config = dict(
    n_layer=11,
    d_expert=384,
    normalize_top_k=False,
    lr_router=0.000392,
    train_tokens=665700000,
)
Below are experts of layer 2 (counted from 0) of a mixture-of-experts language model. Rows are named router (the router's row for the expert), up (a neuron's input weights, with its number), down (a neuron's output weights, with its number) and show model dimensions 0-127. Each number is 500 + 40 x the weight over its row's rms, rounded and kept within 0 to 999. Numbers have three digits each.
Before each expert's rows: a language model's description of what the expert responds to. This comes from a sample of Wikipedia text that the model never trained on.

# expert 30
Possessives and determiners. Possessive apostrophes and possessive determiners or articles such as his, their, her, its, the, as in Marvel's and children's.
router:434427502430476493490443515484457455478501548500523480436469453571563499482442493457533435508463475539597562536514523466439518463536512533545531454490453540500524475495451528448470469481543549506484465522509483442441541504450478481472510550489544578493554557456441529516500517487490524474421503489430584593486486463548445504463530548465525487449467466543549485547549555504514501542473
up0:452442453506486569543509518535442449473480440532505519462468491495450529472508433445460540501507499553514540513526495575482511460525582521468533500476479504448492559459466539447529463523503500499551469467504488453457514506520507486480553463499452433539466453518471562591595563499450542469454407475500501559472538492461485537506438558499511483535538558411495566515568503525568526553539
down0:524451503590424417571524521479466455530448553508532469544494483479508494528506517565545481472528478549492545496470473505423484546559476511442472461537491506506481419544542500506467501446562489545509504479514482474515507473503432502593565540495536595539515472431542490474437470507525458488465506500477522491457483544525563503480599515491550533493482449527481533537538414482502537396539
up1:484566465487453449437518519481489503524500436477439484514446529477499514556442491410480576465538535476478535435472490520469485495497459493468509536462485564501548451454452566467526505559541535473423490567485493459485488500517463517480537536441503549547557529563558457473584462473505449506447472519471495523482553461551506596501530413486424573471450497490492495487482562453530458494553
down1:419462480476465478512499500429542522517489541576533488476506508498503449484437533516517423512515477566492544476517460522512497396464439554481521487567545485461515497528507587539501491543432504549525522546523519563447546526492537524462568482572432487512491560519448593474440507460484556446623473471463513478484447472492535479540448544515494498531487433539501515508445489521496446502523
up2:481494408484514473496472466522480479558496496555479488456519506492625477534438503529542521434529456459589543511447566497512494486529577501515494552533560529484509504490536448537539436499524446568476500493520486482540485495539523453457557493508453530530474422423496541549530624511532497507444503523512490517551537468437521563532499457552534468519490493533427482490597516490455530485497
down2:471489515468417524554458437410452549428543509484452501438505460527486529509565528449521433577485518512538494484520530466495481508531357503479516484482464610492538482506509515475510522510494606474519542500485520498515478526446531539540527492442499472525510528520545408518445457483497527484476479483462449579442534452528504508496454530479500507518496531457547518574414461526514523536469
up3:523448537476556454476523534549494612448507547533553503520511476593483541442441553485467547562477557493420521463438532473545470523475566496435458546532441579473473499524498503591485478534464491525487479539440482472456503472520486485531462493439524525474438442544536490434503498478451454453497457513466508436548466466545495524492497519452458505468449494513580511569479463516531501470543
down3:449465581438513457455526498471473454466495417491521463564546526537502543444487531425476475518471480547513551529462554497424515519492498525561478534505536473496460501468434479521513442498500515460470492593449489541505518528421479520479449506506472573462527599492473527481447456529497434523477468493508529533562437446525523546382456500487556547483489505484506507585534531485472568493526
up4:464534536524531432486528484548462470458457540554496499457493469490507454498480507517490465546564436518536554487592422457465451475484493465530568495491532503504381612475504485486557492555510512510585509464440503506499506451535529527498478591446391549488523491487494509537471525519542464531539520486438512513511540514529487573495516528514490507460526517449492548522444549495597509456449
down4:456477485516453520504486505515423439472499502464447502474494543534494562516445512508483537462549499469491463473499509526498457574500537511557520510520581483470552453499552504505518524558484544426565500459486531501488469448498506514513504565589498589528507537507460521534558454494531600438508410485454544534514512505582443474461507604458563534478512445539475550554513552559552469506538
up5:545542493460532515586410532580492491498409454502510524533452552544550541525527479402466447520437546460523458465542503469437474450408575478508549492444519507455496441502493470523551484550485506452545449572493559569449496424456517521537519539533508481490466477525469554436504519510503516544513470537475403531489530450455479522503535521520468471558507520477494468506477522467503484522508
down5:447504550503382502574559449494570495505551530484487487473566467452462447424477478520466450530504522433448514537474487481434562456513535445447495511486510520510524510486488537512500503469502438476497506495570477482467447540505473515572492532462495545549475544441531553479516468529553523502476551522503456581529463456483461435498600506567524414538506547503578456454472499487484466457523
up6:493581580597479469491490467444517539430539484453566471509472454514495503493478507466536562529506449495548565504478421529493478516517505527473520441519513522469481541507436569532490535453537465466473547522572631502542489449526520552488532453488494560499545458529484514478532523500490502506417432503562531472504469493424449518558472466495557444550509467436502453559509514477520556509518
down6:559491407451464528418484438563480474510464482513494524479542487485486441567448552565463457463503483520554544495475543509448519531518546508508506515523460518455468463534499515463487485566517539591453431486544452514468475510468568444513507544528464571528463481504567520497579558485544504525508548509513561531540480454508439504588463535500446518469496472560509526437574464462486478577485
up7:509484442518586533455450549568517481555557492522455526533522459496439476547509537503560474540466540532477537480442426433483456515500466507555552562460527514499509491524481519522511470518454501528492404442489474528524478504490464496501494455516459433486505505484479554529523523595493529497556455593470462484476456486579485495498580478481577498463464375448461504508458515496464445519554
down7:475528527502453510590561396471509531479501541565503508472511507492521542390544521520454478554499461563505548549602485484577521498542465538533509471524518568420526468533444508543503501532489494461473573480498509453514468529541428492507474542534509441511571545498512486466456401420476482464439547504551500490517504459476506536565501530445480505519527447495501555500542444482536502466496
up8:550498406536491527522514484553470575516555448529488554513488471508534499528486537525518570502515543529485508557509526479539385460499501417541504540514536498492536475517462467537564477462559462594484529536504483456491441492506513534484514522471568486483522542495437508537556495503488514522450553398606455517533561519534475489449517489441447546490477475533457447494511603521496435509471
down8:506498541519488488454562475539498552466448583497493482467495492517502453386488468532470425511483472458443512589553538475436492488525480485536433497463467484597484403526461525508418444536484527519508418479453576424512539499454519501575461476506494530577499452497546504564458475422487559503490508486496503542462467461488467537546469501492497450477513472508557531510477480490529489517435
up9:499466529424479468464457543527492511514478432521556468518505531496562491559520517434512461522503479429461499435462510479517460465464560537492454475564491537530646531516505534535518576497514459503525563513483523485465498493546486511511501548486550486467509542449489524482491481465517521524499465551484559478471466487520518482447568545467482394576474420519493476545510519572412408480446
down9:538470496531528460530503510538498513452481436476454558490524494511532511451442497573423492485507524579468473501484460554497455527484526520562522586476531502526430498398440517556516457493538516512439456506488520540482572476453561441516507482518485557506566501479443485531477483534522555462525476508473449492492544562493590547561454534505568541460487587468475588463494477518524518567547
up10:417505504462502514507424431495452485493471470481564463524553510560472528481492460514547512558486530531512549500496465562527483457515542492618559478570491539496544497449502463494576525506589490504518453518389504582485488608455511454495546448497536525453505520504503480512542487529475484441568469529485562463509530475491593537540477516520513498476482417545503494529513503456514495438517
down10:490531424515444506514563517444422536463535576456503526445437510540553469428525510485516520470511530462521510458460456486485556524513481519406491484585421464424466549560502542514513423514506477487501525564539517501463584483469462586560553505432492468503548525526522529478412525461539463505491490549541431488508517528541481503488511518478476488558526460494460508432551504444484460513482
up11:494528428526380528486536541485512494472507434498482482574516507545467547457393466518472490568521494546506522553560474455436516473523527442423503460493505552478522396480525532439537440529558513488455505502519544550484449557579480476471491491506474437511522501477538494603454531418483557531499505460528541530493487520458505498552521551528505494471483476456491455558511542513479444507529
down11:489465543493489482456455548519511435478529520441560448571536482525486477493425532481482570464506460545538533497539488543510462443438512482509540498397477484501486588523457480537501512512525614460525425501488489562513453461584518567604520519478509529590481506540471466521502517510488493521459512524502463486475558496511445517518571507510503503476556489517506516465403421559522452512479
up12:423555478492475509526518481521564428505473495509502507502584453457506470557477480558482490509501618525557542445525464459474552471481550495453463523541498539447487494463563510527512479533515527504478444487494559604513482477520503425524542531492460521570524535452466510488492563499480608494520502471570526479507465416528562470480494504542454525509573522457453497438455481498562513579527
down12:509468547492519477419562497458453534461462565454536477526484528524560557492531534468544462561503503443459475506487489505520497506549506482486452459535464422520442519545498507595476447462535537498519441520632513504569482540466497500521491505582526528489521467615513465534511484518472559530547507543487457497428464528418473528529547556468493533468472545529473511523519482557503415494466
up13:494469505537503534476522562485581500470449478480447495512527529449498537385521495498522465475460512601559557514526472502496474503495524504507500494523484495436534498468462482484526552514429503470487598515511432501489592505492477461466478489502523564478550501543468486442551526442510514473490529537421474507555404500466533483527510469441530567502509445545529488470450569518549599408466
down13:558488567497568491486529433443526501508488532555443473454522535512488485494547457544502624433466506463489527453475516451435457508541534433475553494536503509474431595470449481506481465398543517512509474472503467522436475540472515543512552557570510579520510493500495544498551514513524475477504460499452539514556505526567404501463520462474516472488514492445513552491527544468415479516470
up14:436540599488495553509499487523500476498543526475494548438514448486478449559536495573497465490536458369511520544443517502452488460562540489469489508521507463568443495500466525471573494425535539431498477547488501506543473512483451512451532470475547555473531501549483525563451518544537503503457533507501468485476502547508513467419517619475453521508507498528485445513507551544457423570451
down14:521470500516511478528519522539552537512481506515510536517508529540473576475474450422499516509477501511598467598477590456489470484522504514483541478582573459554506507537483510524510581488534459501505528571475502470538498458439507502500550530560449524540535458471511542470499496463573525473532497528461557552544517474492568560490504499480577512470499577466517499488529482511508328483540
up15:466558505426502483498455514467472482538452504450540516536516445485598522427468513505427493478511534461547451572399479487515492490428446428528452516502508513551455479542412532491456488490555477506469501518467503478517516517513576529603491560509457511462602516466451464470474497582558490491446515485524514542481489515457535497510508530472466571526454532554503538501554478496522471563456
down15:501524478588490482496520477577492512534475479555463467467466517486531547495517501479531499535498486550503460540595489526446555488459496536487454417526522517529544531439532526501531517497523555545559551486519514481422493535499505508419452595476468487460535548532531550486613537512445531432588443519509522486482467477543524526483418527457509509457499428402458487470472509481517439505544
up16:484504476466481474482484527503461470569539471501452474504588569408478516492550551466443465474522444486411522553495526478518467453443466554520483451479473562481537485515477499512522514536477495515502422494530467465446527499458453479519500502419533545454424547490499555493555432483549503551486497493566501537541555496463495468570503570502500585458454504438460537454508562519499520612495
down16:504433535538507565495483484418507419480527513530479485503418558488491557523475509465498475526491502528482495580461488498480536587450546544494529418548572476496563536486520601527513522512520495483453533499506444554531507504489533508543487540483478608525508492492498554525509445482497563473560434483482521474494467518459489543500462426502520580450580459530584477518518527584494452504540
up17:443474524417541471458459382506542493479532514516576543480531445534480587476476505485427487476547549477510536463526514488462538452533535487528565455515453493473513578495464508479396547428488471568522451531541488558477501514473505455493452523487558512496539482509443507472451454604492473447508479540564482520507599495501543525516510482487484529554498546556514481491508462482519492546563
down17:488566479536490457551515571475519457501503451484495444542410539510523447535499446530525513451454486413564500490519489494516518481433520511459483539512520529535425485495537463486537419552562487474491473524474549577460502544503497495450529567498532476477525515538459530548493560478523489539486455433540528578464492537452462475501516493451446566561503453479566432489386474517427476475488
up18:480501407484453404510491463491473487512493500507463468472433513476564477475450463465485479563550539530435539475488533437503483523500537524467512490579527506497447506504465529428431481554512501442533362497499472520518492499540509503497481504551577585538460502533461549508461505434519517491395449459484480503523472505548429482490530473492472544393467459464541472512488517470478496476434
down18:497442467559446506495568440535475455531477524524468522448501532523483522532475524480490467527481548605528493502550487491545487530525518485509509420512602507487572481467523524468531532586486518454533480554513506526482481543517550536483507572536480618468530461492433570488476431475422540442528504457422567505504499457465532515476452560455504522472473452526507483551494464556473430505530
up19:508499598579412472461443459466521490480530516424419565503544510470523473500473415507443499529540583571516490438548538580496539519461542526518493426520495483476442516449490525465499560474509486488455554525572559485474516511498480501526495523546512556534511530417526539497503507522521482488533486487441524564480467589591495467512485506498572510513454517479472442544531454525514464504483
down19:524548395519477433514461509531516428426503497563469471541471429495497558510459539619510589539508482546450524477449590478562466495460541454486477487519518457496526474480497521560458501512396450489541469493527514472511465526462468530512509482471497490586437492541512547482434509535512505507489509552476562537500489457543490463523492474541519484545530458553446539491461507454506412528534
up20:509432464515476505504508527528537474470477512533522489519547519485476460501477509418523470423444472529467482510464561431514557513550503529574567436499524561518526515428471562574523487490538541554499499586526497452597492490476521493481513556428501535509492506536481510573482479559420584521495542509439449476542565465438515515523422567502478518509485516450512510558445416479514504479503
down20:528466469490446529535500456442567544440564518576546506530466479480538445494536498563526464454509500506485481460557575451537589493542428455501515493477483481416549511424483493566489522505486472525540435521475540513466521478488561475434498513534530556491479545504559465519489452564524526482507436448479520439521424526498449491466450536539542540465483563518459544571486509464465453423493
up21:421521476419566557476514520490519456527517521555537508514525483429504557444512438498482423458469480512488464501464523496547532487497575528480514497543500517488524478480521515479430584529519515469571516544515545343502493507504500493502547537547483514498502441493496561512502526443454490425463477460490500530493516509564498536495476469453466442603493448536523486558475458504577551572545
down21:524515487525521550454473540578510513463558481385479526437466489507490528575429510509466542517607417537509431529513467519454534515494469513480548520503464488510499484577459495477527516462440505543494508469494558496549494523508511505465453507495494525563493445496581443529495472537478472404518493519539544530476444541438487531416518510485477418452477519503565523546512531544517503564417
up22:559495547573561551459530497483517516524506501492539435542522494484538440482471492448481388533499452433507522492545489504508489529472500475487499557577503527417496485483489554486498473528507566434409482441424450532521508489557472440540476545544487533564438479486541528510512484469469543435540535513485537500518460459523509553546476472460393463436507493536495521520585541514474536510424
down22:496498549430452421538456483515536543392537541550548437489558479536527497567490512443513512540431543494510481524526455477531515441492532484457547495461513538462516580457515465492470554530444433480557457503542434536461449470530459542481501487572489438458571565501538534542482537550528458494577508452490522493478561538533499500506480513501425473470552541487547477510514467567512542529532
up23:468529548557488505527499464542521486506515486487515489547510501521481503475403473461488475591477386508536524479486518507502570507455560461507508478506497486453496519490508561529509493534554515498500463505449497458493587519451543544445485544443488484368543600479469463486524516504521538563506494487505507513516429569548450487521486547488516553444496548385536479494568449560442472466491
down23:511560478597549531543490510443513470547552541476539500526570485419528493484560474496509553508456474524515590528468497447511479502541501542501456485509522527478446411473549500455518521536593434476575475508461518511501502452513505400502555559499526439543461464439541488578519480497505502551525448524484499432547530510503568540480512500513455439447465470445550539508462537506497507544442
up24:531607524450455477464489484439541417486432576465534482467452481517514545497502540424482522537533550507560517431458584521494509485584531549517535566516469473553491614470447460515540543471489519513513457488511486501472513515461488499497478451456522471493569491489536579539460568558498531512441407458505482485494494486474479492492515445484416451494463524513524516468468535501472560539488
down24:491500455460525545537527487537457547551543440519410561458498496585487453491460523562487481477494501506470428450448454584515544418434520539537516535482475517552519452474554582440532423504572530493541504559491489535504499526478529503491551593496446462491559495520542550492438501500541443556459543506471514577481457486497512475526475507491485531432527506465508518505456499467448429470498
up25:437500420509476428472402475486511512514519550447481537537478591534434513547483549598561376508532526468506533495518422505498530526476518565467531454491485519513574574477514489532521476473494551560527451557491522497513433497409568498464561542493516489481516536533462526447498526463499479468532509515568425457558498515510516507468530536482496490484512436520540509554524503516546487515481
down25:478425567476483517504528468448474490548540484515510491534485534443503519515495519520507577507489430436503459448483495521508486502501492554488521483491500529478543525544534519528445444539520459499527491411461500469426498407480513501504483483447447495545495478581508543493419490500547595523518398483470477486462439551432546501469544436557499536556515595466474422512478555468536581524492
up26:456503545421392509539490538516448517527505516490490524585510505542475533534516473517558491566516459480495512520497578454450492523425534477488522519454543539499524499515527440501480501435444506494498519524564569482444492577518464485478594536465479540530452432496470481468424528481483570430445496397558523449529520481519563495529493473476516446444528521567556518521507534521494469491439
down26:503521518465495504487475539514557576490520480453417415474514558485486500510546561550493515526495483448489513531463522515584516499534546463485567490496484432500528454501471507514556475584495541479466577490557503457508456495563516475483491525492523590477565465523479480467475424564467499504565397491409463507426486485472527584520512464507548505514466447469488482580518471534420518531520
up27:460541425534498512498446539484488576509513484545532583457454423577614518478488463539484497498467526516503472480464467489472459483551482499464501528504514549526556513464535575480491518385468535482463536484470501458424506432485522487494475519503515508505513492497511580468541458519517556513423611468403535500525525555496483583409461490532523524489498488450492476516478517525481543491466
down27:576451521480521488539564480435492480382531550470538479462572563430527462505417480521502557439452451545566478483562513531615495522481565515545457539562438498513414465518510448473514475462490504469499537519457539462518503521524466517545503486467441400427542474457505465458501511505490512458434483483492517482489478512529508508513523480582489478544512443469480524486485462515481480508477
up28:536552447554468495442522470513472460493512406419486531489493494553540528479460477534521473489498458415515447523518438506483571457582498503497438554551482489508517529472412550478514507496443527492449450463419467453476526463463461496543510477513558510436510494565537547497471524425552562546508492521516525529517484505517481531452554484426533602473518468463521507455504523502581558450526
down28:486484549451528530521385540443527557527496515557549552514609574458507542490507497483386578498519466493460557422518540501524416510567479504511562475466508488505528494485482435507506487506536459430510490491503457549506493497483484510464516473453462480531476482425496509474534450515464477457477485522423467432502491568423440488491456457505509474517538482472497498553489520506492418442552
up29:542511460548490571530480478497508556496465459436515468475449492527508505479535500479530425536489508570494568501488519540465629512393520508492472576477511597445496428477525550513434515489503459450547474532499489585449497551530449570461466473514474546507483457500472457559461487456520431481509548506518532554455489524561485481501532475466504510494502506476488497566586581506498475507543
down29:471539528440522585486559529493577530489545461533527467561499517461515461547489530498565520493473501537561516481415467488549486487551489442537508507499569551569490583486488480466464471537531429581485501517521441512585484504444507499481449503457481526423532480527465515538529460476518548589500517429498499508565446519476513532520433513473540512535519534479455574479463560509441499541424
up30:491525467479546506529496503468485508516467527512490491423449468570477408496517524498405474503460487532495466448495552527547541569518568491505448461454547502411588467472453521457448426448557520499485466515535502424472458564512529567465551500553488592460590403523518517534524546483501480445546509488496544521441522508490469526576516509485493465488496484461427503497484504518470492507548
down30:625473453470479452523450546526554523580507539457439557496500527476495483544490521492521526483568453547524553538454501516560414473498551487516530471536495434548520516493495472527489565579469528515562519529517477522496467487492556496496494527494478506440453530478507490555533490372478566528479535490458570447463472464482611545533531561550500516460495485438533477484539521475476522498475
up31:413543481474486562456509547470432481491491489434522470464502499512610511457578489448557411492483464491535495436504509518468494458566504442447494433470503537584527507464476485458472462524495494503539469479505527558485554508477550485544555547446502524538518503476530470501518431490526497472458532408505473487499462520453484523510524569521528544501530566465546489491527498625564520514578
down31:530529491472475533510488469469570488476486418496530539540427519454444519514552476490538497458470485474379512448547514523609468529437492504508498443447450506446528509541530434491487532475501479451522466516489509469467452455458482519460541494553445379550485523416544499490492468511487469551492466442538494568544478426526534498423494491448461479517516471514479467490561579478478491475461
up32:567551510487493493549508493532443486460530476429534503527490466460567481480508522462515425456557460512489545437458434522467518539480480427458502484507459463467498461417463498474535530555512564564460501543502465454481494597574540552537532586548576531445480505495534547545519564479488512574545520469494476506499497589480483526534530479526443476466475436479509467425520555506454511529474
down32:503496533472433520504489470482431497481487497530472508458507530529499559522465432521525551580410489470483502578545515471457464445491474471501511416492455537453517450524472432464507577468603542435492521470444584531536542474492521540487433516445478520566444503475531447464518519489588501432469503473503505565508486445512483453570581504462509553457524468469449456482497527501496525518468
up33:507429583466471491472558465521551467429407503428544527523472449492567505480525535500590535427539435542516473510486517530447476494501504587505498551542467592500501577496493537469528496512505564450488513463478520474519476493534529480518501540467484526441524469516454503532389507420535453461497523425524462513422499453544527482579470558498527453460508462507516474488519525495471522483477
down33:508497457403498601526508566473469459517542446586461521512551523513497496529495545490390507551489564441525422509494443460503505485527495439534504463435511475498469444528502464480505484523434519559532484489529523519483474500433525503458481494493463509578570491544566541449490462502508447513477508578489429440536483495515532436469496427462393500479501546542511480519510436477520527507519
up34:511543496517563554538453496472467514537549615507509549515470460456414413454573478463464501501519471509534463545465557577481466574525487559476525470530508603477519535484449501388503532554542491474482485486515486544463466479522491529508458445459491504547477471478496524403525521472471506486510441513466458484511486447449598453430475546481498483484484490493502461521493456490539554460509
down34:525425462560476471492524412530548582512493500487512542492529489522594488514500497524466477591443535511529531487421484500439480581499535520496494511522507539536497568419470417523512555515547561492444570542498464490494520523474462505431490511487475481476529577495573464558561447524528508467497500508522501461510451509486520428404500520554543522494474450470579532431486525535505464533482
up35:490504486484545437500521516502546559538449514466482478526508465516451490437453485461523552463551511513538570472456501480480453497492495522519430454480494533476545530481497510511536528542547512523383476581566539473434506392464523525573470490508529456501498486489448447497522512578501492453509513442487468492388455549521477451583514508446521449493536473486576539471452549563510503576483
down35:542424482550494528450480514497479448548438487575504506539503552485524481424489553462453524537495521539523522468503553446543519484470493503534483539482479455491405481443537542459463469446509470479535471537533511539503620566458463540500498520512487461558491511544555532491511547480430548518435438475523556509555523422460521578583473568484491535503495514411539453503473495543527511461492
up36:471460437512480490500552479492496455436461578523561403440515512564498511499502475530605527549496463437531544468536484471463533510486487475558549497547490518510511492536502485500449526509487528491471514474556470448547511489499428430521511583447451531445478472476525440505530490498438440429454492432511546604507504471467490474425485496558498518494515465529457460514577566484469521574469
down36:507543487545531551441390452452533479509471536427555485476477497459466445516487434493449458498479533484453449543533496577517463488564473472445513543512449458569530532475544498582477553562477447540478514507470542429499416526462515530506492462534546514454535472520421444531447513571508529485474566493516572499430502536504514523489477500473514426469531536517516480496428491509508471526569
up37:533502502472489548475542497489538490429573572423499509506498481561526467499489588452442554469531517485456491471533507416509478501521455493527487545461476563540514528432537479496557489483507504493535461592461502565493596503456447448604414486461437563558514488456510534507471440487519501488542467431458563545536548541469496498520486475512492500465524405517496504508514472563537508501489
down37:496480488509517450405493457480476452450444474487473499495512513531437485521507511546534450469442475557583556484568524575499528535519507526467464466510468417502509468549434509390488468517495516460454492465478470507503536463493496510455505524516576482486544504515413500496537599519449515468449509503477502493481466447469483569483531510503575517473525519556595563489453490407471570450478
up38:509493513473441519481472540512478570482495451515494564507436487513484506470475486520480541454500482461452419538456495489521495521473558538561539468511436502473432409563492543473495435402441525503508451485501455408497486544495586453531512479548464509584498516495483557434516556537561523502465481415505524488548433535536492537518546485533489502542494459518498529510516452530536382460478
down38:435462543529536537557533538467499482455552533500546411476530483578508488526522481512516544505504506536502555511487548522498472504504476515466468477410558514549481449475551556492440423475459468453454560450468470516470540422449521513539442594502504512592531492547504473460561466561535539372495507534490494509420504482511540440448488524453475533473529495494447486519472508491518476542528
up39:569449510468542463516495521519545466475518506457589574467507496534560546442484458467445492481481413530537492531519467515535477511448471521483514536575515600552495539529543503456554531470489475488531449539471478504451502472537542522537467524449442518526517550480461524509553529525567498528488589542515441470491451551534484488496462422466451474498464406563452456491540515465601510496528
down39:471499525488510565531501495515554463484520546464509543491453527535550514492415483457564430532484501569560424458474564537486500497516509455565468564486583532522500470523512490475479514446542576483467510451497560513533515487476543413475564520529449549503512511481463498536484520520503516409563509576381537442469485531428478495513552527507545473502519452556474479516507484479562530562551
up40:523467516527507480517494541563483463511505500527508487537426433523432507424514520497521464532495496499541504536540482360523535484547503435466423516441508564470556448419503490455449525551480553532511466505521506533547516510534535432440506514557532495515500516535477560601472465498555518563477463460455505542522515424534474520504422515546458488457527514553536447535456551495547497435507
down40:516458487520409477480466509523505501486500416510508512492589508504500412437456479473453559487460574564522473477573450488437571451554509484527546470518460567573515536532525528571514518476451499475548482518524507533556377440553429460526471455465486472483502509541534513505530448499561502445463518503514525446523506504473460546466509495487471524478494511557416502533504450479502482581492
up41:461439508538474506533528588448473501542519404483511503477550410496542476465522492468489586538525471528506530484473529453575541508534577481534483519511485489515505525496458528491505488497500502536439485433484496500591454485463456528560428462467523460504484497398466489540441481524454469478447569475554546500476468499476411498511554540509433524497463457560497521553400550509539518537471
down41:437471534477557446462480438540484543491492541438578459532504511488489523559511488579459473445485493413573550498523508451494512505507538476433383520544508501450529511468516558503505478405459557469450498499515521500483524523492554531524542425503491478501496542469531497539438437406576523488488443577532454463499521528486518495465481587492510479535490587447533492498482491506527496454497
up42:411486501461543579519523489522491498503493541517454516494499511440481458475527472508499542533480517576471561576460458491521467444433465474481434513492522520461534563482525621485520470524562460450483540539635429482479455460447498581527518517584505546522466472495514533415453509500480509512494453501534493523511466472462461484557463451507507508482537478478528452556478555428533510527490
down42:529487497473491553483487509464496483492555449499559535560584558460527489426544467495554534446531449471520604433526496501486480458536476444561515490565542532498521519504510484531555536476509498579519481494483542421474415510503547468460491536485553445584539495503436481535500492533518472516554510515543530484501524568586549520530525515534456516525450470497496452436606491449522552543481
up43:473462483512426548516515554462495506515540558555537422482480462468528518456588441458430465458513534541567505559451491495461474476518514507540520407501469634506503463495502421522487517496473492489464567466539483471511550492508482467443524498497482565497535481519511528460506482522492594522472491535491477517605479489537431545576569461515494470520508548507520529421537495538539495557477
down43:512490550486521526523574504567451438550463421498529516481487473480522472531462461488528534510483503475462498478503508530497453563542468515477532525510523490509528535557528474553581519515535565462531493480524468478509498481510612560574522473546456521451414535549540465428497453421473522521565484552490564515495541489530500484426442490523573519442495474492465540609452481494450499504414
up44:493440499533500424545462483503508516533495503507427460526442529432540556495404525472521413451457488514517513455549461540449537613466557480519508550446458475523512591521555491538443488428495573546445450546513521492437531426450474580533452493522523498547515473486509517452521553489450503489492503484505552493525485560469507489455479566461527503461469478541466458453469525507468468474511
down44:487522501518495572541464441451477537500510578523534460493583470516497529523451491474557500462481507482494500533521536518534483404471483491421505532552556475507472553480528459485554465536511551457502482426530486497469456495635554464481444478536461501525565564476508585462503499461442486429483491491552432486518552448458500527453477516444554517533545519501565546428516470569487513484492
up45:393434551498464449539459487439466494556546472514479471473475470454542538584523435460497505490522540523525505522492614485424482533510502506526501433527469501444447549524483477467537520502454512512479464457527526482468539517564510575537464496547572552472488475486471473485540415567499472470481508582436486486512432495454555486428467487491499493469470472553542514569452509499488493451568
down45:618494485490514506448562494509572520546489465567474581494554466534470447501500482549530441535555433626532545506501416469485481500502519525420424553489517548485495527464511540516497453489487519457455518489525522475506495498487438514444587473464506435465531518452468583527546505484512505539486482503507514471454527522526420499558545498468561525448546503466454529538481531488493438469494
up46:507556470418475419558500473535521506465509440453467508408448523505508483524536429450528476412489529443496480443476448506443571510427562461489453564456449536476498548503499539455466533450479464518504465492551509472460477528481442543488457501476524454529529532477486578535499457542497533561504455463500507631490495460540544461560492489468539487467497517473518510457467503539526563509441
down46:502457458439472441598548547470533411473459591503600469461498559475473507482489584436510474487527532448464457523479426548540466564487529471509509499500457524481485496498536535501548513477450482521546519482551482511547496436538525518457530447499454500466532514499475574513468500477473480491452478534409425566554456482470496515540518452491502492567551510564515536513485472448536531578502
up47:504482490421482512479435417602470495588580498495436476442518543536485427497443458503433441520466475561577486500419468502514521502464492497501413547534492507509510450462494507520529575395483476492493535500518547478545429465514532437476489465469484532501556470496450515472518481524419472472524549541466505545491529480550426467485513520519525487452507553548459514467449533505517509482533
down47:529516429551469470498573535452550465516510515483470510504504527494542605514458497492460518517470532519482576484549478434473458482471452521535564517483468491459500502539606465505552434486474554453532527510463547563429496560529482433531515451413548505449466454502534464583581511511538523495568454493468534494489519525477488499548470553523436445529544492493525449492431567489512510453511
up48:513506487426502544544535546482450564511490475478528476441592542519486547493491453442484492506487513543574482491497453546508477495596437492537482441488490516532475447553496476535496564436564520477518540426508470422467508569458516561410500445487447523518485483481447499468467464515480551521468449522471497492483535538435426591459568475583461463453500495498475493462457480509477476526546
down48:507501455408463493485494498548520477470472492502460480477563503554504504600536439481543450482517458507471481545569501483480459491510500439491600491540573505520445455586489513544433483535517599489472529503481555485488572420494517558534524470512489561543366505453546483496520481475470516498495515498470513525567520447452481441518483538531462533526472584485453531481486507465516512487442
up49:471530497460477490463496458484520481527469546527564567498500537450507467519562510482459467459510513516522593494514536444503476528512502554461497519489434490410490518557431577529453522497458526521474564486457468563472465566545501477516552480570531544536494480512475507499485466543519537517532549449415557610462503527562530551482493533414548538515571476538508489455529504415423485469480
down49:508448557488523509467493502561457477511544521513486406469535523445493522465476496518541482548525507442501440494525486542436564537436486452506520509440494504513472515461535460488490441524533509519490438595460530453501557464575565534505533504461486496543430512526561531531496529405448446515502466541599541410541425509536478522500493541483458562425463536433479538460549486525490491498495
up50:519453467511490494494456437491491470460466549505499470504573481481541514523463443436555539465485487532471529498467499574473546445484500489438488503505483498450504472465484497526562503476481521420471403490526466550493573449528467516550537519512590498489512453554430480553493545420493587555516434505516419486529528547485584549472506539441544440559506455516486457444468561544530551503494
down50:500432441527444519481538514503479456530530524503519519428533524501475523510489478499425528530464548551544568501458493471527511502506506488484493470556520494512588488462522446508639547498479476491520472506460571514441544547503540564462465558545513590492520526471477464518488430447492552485525439475412498549504509472444545461506512558461496575383478478529486518512527462516452437515465
up51:504469510461455472448519457485477585489503548525436529455504481557535424511588495487502417509483506514492534553583437489521493503499520533504515542546460567567490496526515522503572513477465549475455463479526566478534574526501503483514601457550501544424449491497511505481579547531548475502463485545542552524536562460483464490442474455461522491413402483535554485532481508495544526491469
down51:534556510507446529577454481437534412568530482469487423489457471468576525546484573476482536480533525473478410486539462500515512504525472556500469527477435453439497492532444489575443459525491533507526529526540552530491450461508456519466485520496531497538523454493550538538556409531547507462437545484468458486403473498539544532548441482553492442456474501511516484561522510466527469431520
up52:465464484450458548585520489469450546505483553532456542505494500459500458527416535504489521512441451462458511499489459558448507474503566510547515479516462511530533528442529437551552472426496498494426502473551548504530464529549485500404497509517485527585517465490489512556573533526496557516569455437457469494479410487596553501460528499532480561482469467579510458472483438501546484486462
down52:509502465539547482462450432551514478512439589483481513459487562590531516513492547598488429453513545452503472549510544471515485497528517495459487571558521508540505546538512532446472586578506527516479443560378476507521544522451504506519550515493504482496439511566499460477475467530511474479425530492379520525480470525482487491435516492436553526547520492518481470478459488510467478451497
up53:446547498465468546473474473565465523510598561525517531506512550508466587486569474474523492471552453477538442526552518501498491418498493485500462438532455549499464516500552538491510548515438481512516459555515493441445449511442518556453575502485487567563472500503474479485411492456546432462451503561506511512522450503492506543578465509509448544464505459492481422566502510505560492566439
down53:500487455497475436487457521498480509481563466467469504534466472499530496474498569528502534412523517507460511527520461484481537468493454530512491513560453502560567551563433516443480487486457452539515495504483528505501479462506504445512444488529509514570519447470531496430487476628516596478544484503453526371561519522454477434423534454574483503464511492446493418516521492439496559485469